config.yaml
moe_layers: [0, 2, 4, 6, 8, 10]
router_score: "softmax"
normalize_top_k: false
norm_place: "pre"
rope_theta: 10000.0
lr_head: 0.00535
Below are experts of layer 2 (counted from 0) of a mixture-of-experts language model. Rows are named router (the router's row for the expert), gate (a neuron's input weights, with its number), up (a neuron's input weights, with its number) and show model dimensions 256-319. Each number is 50 + 10 x the weight over its row's rms, rounded and kept within 0 to 99.
Before each expert's rows: a language model's description of what the expert responds to. This comes from a sample of Wikipedia text that the model never trained on.

# expert 8
What it handles: Participles and nouns after was or is: made, given, nominated, named, produced, member, office; also table pipes and digits.
router:49 31 57 54 56 48 40 39 61 43 49 49 52 37 62 46 62 60 43 40 63 56 47 57 34 68 41 48 54 60 29 43 56 43 40 61 65 44 66 47 62 45 61 54 49 53 62 68 47 55 43 59 60 47 45 54 46 54 55 70 58 43 38 40
gate0:46 51 58 62 66 53 45 59 44 25 41 59 55 53 52 56 42 43 48 55 56 52 32 41 44 59 50 32 54 45 61 62 48 46 60 52 40 51 58 49 42 58 55 51 55 52 38 58 55 54 43 45 58 38 36 66 42 36 46 59 67 43 47 44
up0:60 57 47 67 41 26 38 52 28 38 31 53 58 44 41 51 53 52 45 50 57 53 52 52 47 67 52 41 42 72 41 33 52 45 41 43 57 56 42 54 48 46 63 50 57 52 42 47 49 43 61 63 45 57 59 50 49 62 50 59 29 53 50 65
gate1:38 38 65 51 48 51 44 42 55 53 51 48 66 52 57 41 60 62 33 60 59 48 41 49 54 37 46 47 58 35 41 46 76 68 35 72 41 69 52 58 28 25 51 42 52 53 60 44 25 55 53 46 56 64 44 56 34 69 61 59 56 54 58 57
up1:44 52 47 54 39 39 45 56 45 67 51 41 59 57 62 29 41 50 61 63 44 58 60 52 67 52 29 45 57 54 61 32 62 52 69 50 34 47 35 53 36 42 47 50 66 41 37 28 26 48 44 43 60 45 58 38 54 56 52 51 59 44 52 51
gate2:49 30 61 53 64 54 66 28 49 45 46 36 32 58 37 24 44 42 43 40 56 39 36 42 35 49 45 68 38 72 42 51 41 46 45 46 59 37 63 60 47 60 36 53 54 44 41 51 49 38 59 43 33 39 43 41 64 64 52 49 56 53 33 57
up2:44 52 56 46 51 50 36 44 48 48 37 65 50 43 35 70 62 54 40 58 58 65 69 66 62 51 54 40 66 40 54 46 45 57 53 45 36 53 36 39 48 26 54 55 43 59 63 56 33 67 34 69 42 50 46 47 47 36 59 56 52 52 46 37
gate3:53 50 36 45 52 41 42 45 60 68 49 40 44 57 31 44 52 52 62 41 59 52 43 62 52 46 46 53 47 53 40 60 64 71 33 67 51 52 48 44 54 68 48 60 58 53 49 37 39 40 60 63 41 44 58 63 53 63 31 55 38 56 63 36
up3:38 55 54 56 51 59 37 49 53 59 51 65 60 52 43 43 27 51 52 60 56 61 53 59 45 62 51 63 38 50 71 25 36 58 61 58 43 24 51 55 58 52 48 43 55 38 48 47 43 65 34 40 51 76 56 59 38 38 53 60 60 40 40 55
gate4:32 55 42 47 39 21 49 53 46 35 46 54 58 49 54 49 55 38 51 37 42 38 41 74 41 36 53 57 29 67 17 40 43 46 45 43 48 36 51 34 60 63 48 67 48 61 51 66 38 59 55 45 56 53 51 40 43 44 58 68 57 45 43 41
up4:58 69 46 30 39 68 52 50 46 49 45 42 46 45 66 48 54 52 52 67 62 48 64 37 52 33 72 60 44 41 55 61 51 33 49 49 53 38 50 46 55 56 58 57 29 48 62 60 60 38 54 29 50 59 53 37 46 32 63 46 55 54 55 63
gate5:54 42 56 52 44 70 31 60 45 55 42 51 43 49 63 41 44 58 50 44 38 62 48 33 42 42 40 60 54 64 47 26 59 30 59 47 49 47 38 42 61 47 50 51 55 53 54 74 50 46 50 53 48 48 40 51 49 49 54 38 38 52 36 58
up5:45 51 52 56 54 38 42 43 51 52 52 50 43 54 54 44 31 48 62 42 60 62 48 64 46 68 65 59 50 63 63 56 58 49 50 40 58 33 74 43 65 50 76 43 56 45 57 44 58 47 48 37 58 45 56 37 41 55 48 53 52 58 50 55

# expert 7
What it handles: Wikipedia heading markers == and === after titles like Notes, Geography, plus table pipes and names like Airport, Film, Theatre.
router:46 37 69 68 44 48 35 38 59 45 38 38 45 43 62 41 58 57 47 44 66 54 50 60 35 61 43 49 58 60 37 45 60 45 39 52 68 39 66 42 61 51 57 57 43 59 55 64 34 63 46 70 50 35 33 63 47 47 68 81 59 48 50 45
gate0:45 55 56 57 60 39 53 65 52 26 38 66 45 52 42 49 38 48 57 58 59 47 36 43 43 51 36 37 46 47 50 66 45 47 57 60 37 49 59 61 41 62 54 50 56 51 35 63 59 46 46 51 60 41 39 65 45 49 49 57 54 50 53 41
up0:52 62 42 57 41 46 38 46 35 38 42 56 63 40 33 42 68 57 31 40 50 52 61 59 44 57 48 58 38 62 36 26 49 47 41 41 47 53 26 61 46 59 67 49 53 55 34 42 41 43 76 55 51 61 45 49 49 75 49 57 36 47 45 69
gate1:41 38 56 50 50 47 46 45 43 58 57 57 62 46 48 45 63 45 47 57 60 50 53 36 64 48 43 30 51 38 55 69 68 68 43 63 41 69 62 60 47 36 47 34 37 46 60 36 44 54 66 35 46 62 49 58 26 62 55 52 53 52 58 53
up1:55 57 43 49 42 40 46 59 45 58 64 59 52 61 60 36 45 51 57 66 46 67 67 40 54 55 38 47 52 51 67 45 60 56 65 50 41 59 28 52 46 52 46 56 59 39 49 31 44 38 32 46 64 51 55 35 53 46 53 55 45 53 51 51
gate2:44 44 74 41 67 55 57 41 46 39 43 32 43 54 36 30 48 47 47 44 53 51 47 50 42 51 47 76 47 76 54 52 50 45 45 57 62 33 71 53 36 60 40 62 63 48 48 46 52 42 54 57 42 31 36 38 56 71 56 53 47 63 42 60
up2:45 51 50 56 44 52 33 31 37 52 45 67 48 48 41 63 56 53 41 60 57 64 58 61 51 44 55 42 57 39 48 42 54 45 60 49 42 60 36 41 49 37 54 52 37 48 57 54 36 56 49 61 40 54 56 46 52 20 49 58 56 53 35 38
gate3:56 46 24 39 50 41 38 45 61 63 46 46 56 57 35 39 46 59 56 48 57 60 32 47 52 51 43 50 48 51 51 62 55 65 36 61 41 52 45 39 44 54 55 55 55 58 51 38 37 36 63 66 35 54 55 68 49 55 45 58 42 46 63 42
up3:29 65 53 52 61 60 40 52 51 57 50 53 52 57 39 51 31 46 42 51 53 40 55 59 42 67 56 51 49 42 69 25 36 69 60 51 57 28 40 60 63 46 40 45 61 44 58 50 51 67 40 36 53 65 44 47 43 31 52 55 52 49 39 42
gate4:41 51 40 52 41 36 51 56 51 44 44 47 51 49 56 50 57 44 52 32 44 37 50 65 47 42 52 55 35 71 31 40 44 49 44 35 54 42 51 33 65 65 54 55 54 60 53 73 39 64 53 47 53 61 40 44 54 51 50 55 68 37 48 39
up4:57 61 38 29 38 67 50 41 41 54 40 44 46 47 71 41 54 56 46 63 61 47 59 49 54 30 60 62 42 37 60 53 59 35 49 41 53 49 39 41 64 60 56 70 23 49 55 48 64 33 58 40 48 58 55 33 51 39 66 41 63 61 51 52
gate5:51 50 49 47 46 75 32 57 53 56 42 39 42 46 64 36 52 60 52 30 46 49 53 39 42 41 33 61 48 60 62 37 76 25 58 48 51 53 44 41 54 41 52 42 49 45 70 57 58 52 50 57 54 57 47 39 44 52 49 45 48 53 40 58
up5:53 58 54 57 59 36 48 51 47 49 55 67 50 58 53 59 32 45 55 50 64 73 44 48 38 61 61 44 48 59 54 52 51 54 40 43 58 28 62 42 62 42 83 47 70 54 49 55 61 40 49 28 69 27 57 36 42 63 53 40 44 53 42 55

# expert 10
What it handles: Verbs and nouns after a subject: signed, played, plays, served, has, game, career, work, plus table pipes and separator rows.
router:61 39 52 66 41 50 27 39 64 58 42 46 59 43 68 65 45 61 53 30 52 50 40 69 41 56 34 32 51 67 32 42 65 47 41 50 59 36 62 39 50 46 66 61 46 55 59 49 50 62 41 56 42 51 35 51 38 57 45 62 67 44 43 58
gate0:43 51 57 47 63 51 43 62 50 29 58 47 56 51 51 70 44 43 55 57 59 38 22 42 46 66 56 34 59 39 46 47 41 45 60 53 45 59 63 43 50 61 59 44 61 49 38 46 64 49 53 40 55 36 39 57 43 43 42 45 64 52 40 50
up0:54 58 46 56 34 43 39 52 38 39 32 53 70 36 43 46 44 57 37 47 56 67 66 33 43 68 34 53 46 60 33 36 50 43 42 34 59 68 31 53 51 49 67 35 54 51 49 44 44 34 76 40 33 54 38 52 50 48 61 54 43 49 46 53
gate1:43 45 48 47 46 43 42 44 42 46 55 60 68 47 58 44 57 53 33 54 52 44 44 50 62 47 50 48 48 40 47 48 69 60 42 57 50 64 48 50 42 32 51 43 51 51 54 42 34 44 73 46 45 65 47 44 46 69 59 52 50 49 49 53
up1:43 51 37 52 43 45 53 55 38 51 51 53 50 60 64 35 42 56 58 66 46 46 55 49 56 53 43 52 55 50 57 41 63 52 61 47 56 47 31 57 63 43 46 54 69 43 51 36 41 39 40 44 50 50 63 33 52 55 48 54 61 40 43 55
gate2:48 44 69 50 70 59 63 42 49 49 38 33 40 55 38 34 47 46 46 51 61 54 39 43 34 45 37 73 44 72 55 49 50 41 45 59 66 39 62 63 55 51 38 62 63 46 39 42 53 38 55 52 38 34 41 35 55 61 56 51 57 68 37 62
up2:40 48 47 41 36 39 30 44 54 49 34 63 38 39 41 62 66 64 50 48 47 63 67 62 62 49 57 50 45 46 48 48 46 58 57 42 30 56 39 48 46 30 56 40 28 51 49 64 33 61 45 50 47 51 49 47 46 32 54 63 47 48 44 36
gate3:55 48 21 35 36 42 43 46 55 65 44 43 44 51 35 50 59 61 59 51 53 62 39 56 57 36 32 50 55 46 44 63 60 61 37 61 56 53 37 40 54 43 51 58 53 58 56 44 37 31 57 60 40 60 61 59 44 57 40 67 43 50 64 32
up3:35 61 64 55 53 57 35 36 62 55 56 52 55 59 48 42 29 52 43 56 57 38 55 57 39 65 53 51 47 55 69 28 38 64 67 50 51 25 41 60 60 56 29 47 58 36 51 55 50 65 35 42 46 78 45 56 40 43 54 51 59 43 49 44
gate4:38 60 45 52 35 24 36 57 63 48 44 53 61 50 62 59 50 51 51 30 40 37 53 52 39 50 57 45 39 77 26 42 39 46 44 34 60 42 46 28 61 62 57 64 57 64 45 62 38 57 54 56 64 61 47 53 57 37 51 53 59 55 38 45
up4:51 65 45 29 53 56 61 48 38 35 48 50 38 39 64 39 44 57 52 61 63 47 52 47 55 34 63 64 37 35 56 53 59 34 44 53 37 44 41 47 56 46 59 46 24 50 55 53 64 26 46 31 43 61 52 41 53 32 65 42 56 56 43 52
gate5:45 50 58 50 40 69 29 63 49 59 43 37 44 42 67 41 52 50 54 42 43 58 58 42 50 44 29 55 52 63 47 42 62 36 66 54 49 58 50 49 52 50 50 54 55 48 69 64 53 47 61 52 62 52 37 41 51 51 48 46 50 60 58 57
up5:48 41 51 53 47 27 56 46 40 46 50 71 46 57 49 38 25 44 50 38 67 65 40 62 41 58 58 70 45 64 58 55 48 53 44 43 54 23 68 47 72 44 71 35 54 53 48 53 49 47 51 40 50 36 46 49 45 67 56 43 47 44 39 57

# expert 6
What it handles: Articles a, an, the and prepositions of, under, per, de, often in taxonomy species lists and defining sentences, e.g. per-muted.
router:44 32 58 65 49 50 38 39 63 41 38 41 48 35 63 52 58 59 44 50 65 60 42 62 29 56 42 53 60 62 34 40 65 36 40 57 69 36 64 48 54 50 61 50 52 57 49 57 33 58 36 61 58 47 35 55 44 43 60 68 63 51 40 45
gate0:32 49 55 52 63 58 48 61 44 25 42 54 59 50 44 51 46 44 50 56 47 50 35 48 48 53 52 42 47 53 57 58 46 44 52 59 45 55 61 40 52 71 56 60 58 60 43 66 63 48 48 48 50 47 49 64 46 46 51 49 62 48 46 38
up0:59 66 52 57 45 30 37 51 32 35 37 56 58 48 39 42 49 48 47 56 66 64 58 48 50 51 42 48 44 58 40 43 52 52 40 31 66 52 43 58 44 44 60 48 64 55 45 50 43 33 68 54 51 56 46 49 57 69 48 57 45 52 47 56
gate1:41 33 57 53 49 49 36 42 44 43 60 64 68 44 58 44 62 59 37 60 54 57 58 47 62 38 34 36 51 41 49 57 71 64 43 59 39 71 55 55 37 36 52 36 42 64 51 40 39 51 54 41 43 67 47 53 43 64 62 55 47 60 54 55
up1:47 55 46 50 40 53 54 49 39 57 62 55 57 68 62 43 43 59 53 60 50 58 66 46 63 47 30 50 47 60 60 43 62 50 64 39 45 56 33 56 41 48 40 51 55 52 48 30 42 35 38 44 55 64 61 34 61 53 53 46 58 48 43 58
gate2:46 45 60 39 67 63 56 42 47 35 40 39 41 51 41 25 52 41 45 52 53 66 41 37 34 41 42 64 42 72 51 48 45 46 33 60 63 42 63 52 46 61 37 63 63 44 52 52 46 36 62 60 46 33 38 37 56 70 49 44 37 67 38 60
up2:50 50 42 55 43 34 33 33 49 42 45 71 46 48 39 63 67 57 41 50 67 54 72 64 56 55 56 52 48 40 49 42 46 57 63 42 44 58 39 41 57 36 54 49 28 58 43 60 25 59 41 50 28 47 38 46 46 30 50 52 60 45 37 38
gate3:67 42 35 30 45 44 50 45 67 58 48 53 46 54 39 41 60 53 58 54 53 62 36 51 58 44 46 48 48 54 43 52 56 56 39 62 43 45 46 43 53 58 51 65 61 57 49 39 40 39 54 57 26 58 60 60 49 54 36 60 46 45 52 39
up3:33 55 48 65 58 55 34 37 56 60 53 60 50 64 42 44 36 58 52 53 47 44 48 53 37 51 55 58 33 46 61 28 36 72 72 55 51 34 41 68 66 43 32 42 49 49 50 62 51 64 39 34 46 65 41 48 43 32 50 62 48 56 44 52
gate4:47 50 45 52 38 40 42 56 60 43 37 53 52 51 57 55 53 44 58 29 50 41 54 65 46 43 63 60 35 67 24 41 39 42 41 37 59 36 52 52 60 56 50 60 62 61 54 73 48 69 49 37 55 62 54 42 56 37 59 56 62 39 36 59
up4:53 67 51 35 43 49 47 52 44 51 57 43 48 33 58 42 51 54 58 63 75 53 61 46 65 33 55 58 40 36 54 62 49 41 43 42 34 41 44 41 63 51 63 49 27 63 54 56 65 25 45 27 49 59 57 41 56 39 64 55 52 56 44 53
gate5:43 41 55 42 39 60 36 59 40 55 44 43 37 48 61 41 50 50 51 38 33 44 45 45 40 42 44 59 45 57 55 31 63 40 55 56 54 45 39 41 59 48 53 50 56 46 61 54 47 43 36 62 45 49 46 42 44 52 58 40 45 49 37 61
up5:47 49 52 61 60 35 42 50 40 53 55 61 48 64 59 40 16 54 49 39 70 78 55 43 47 63 50 74 53 61 51 66 49 56 52 39 45 38 74 45 66 38 68 40 55 49 51 60 53 43 53 31 69 46 55 40 49 65 50 49 51 58 48 61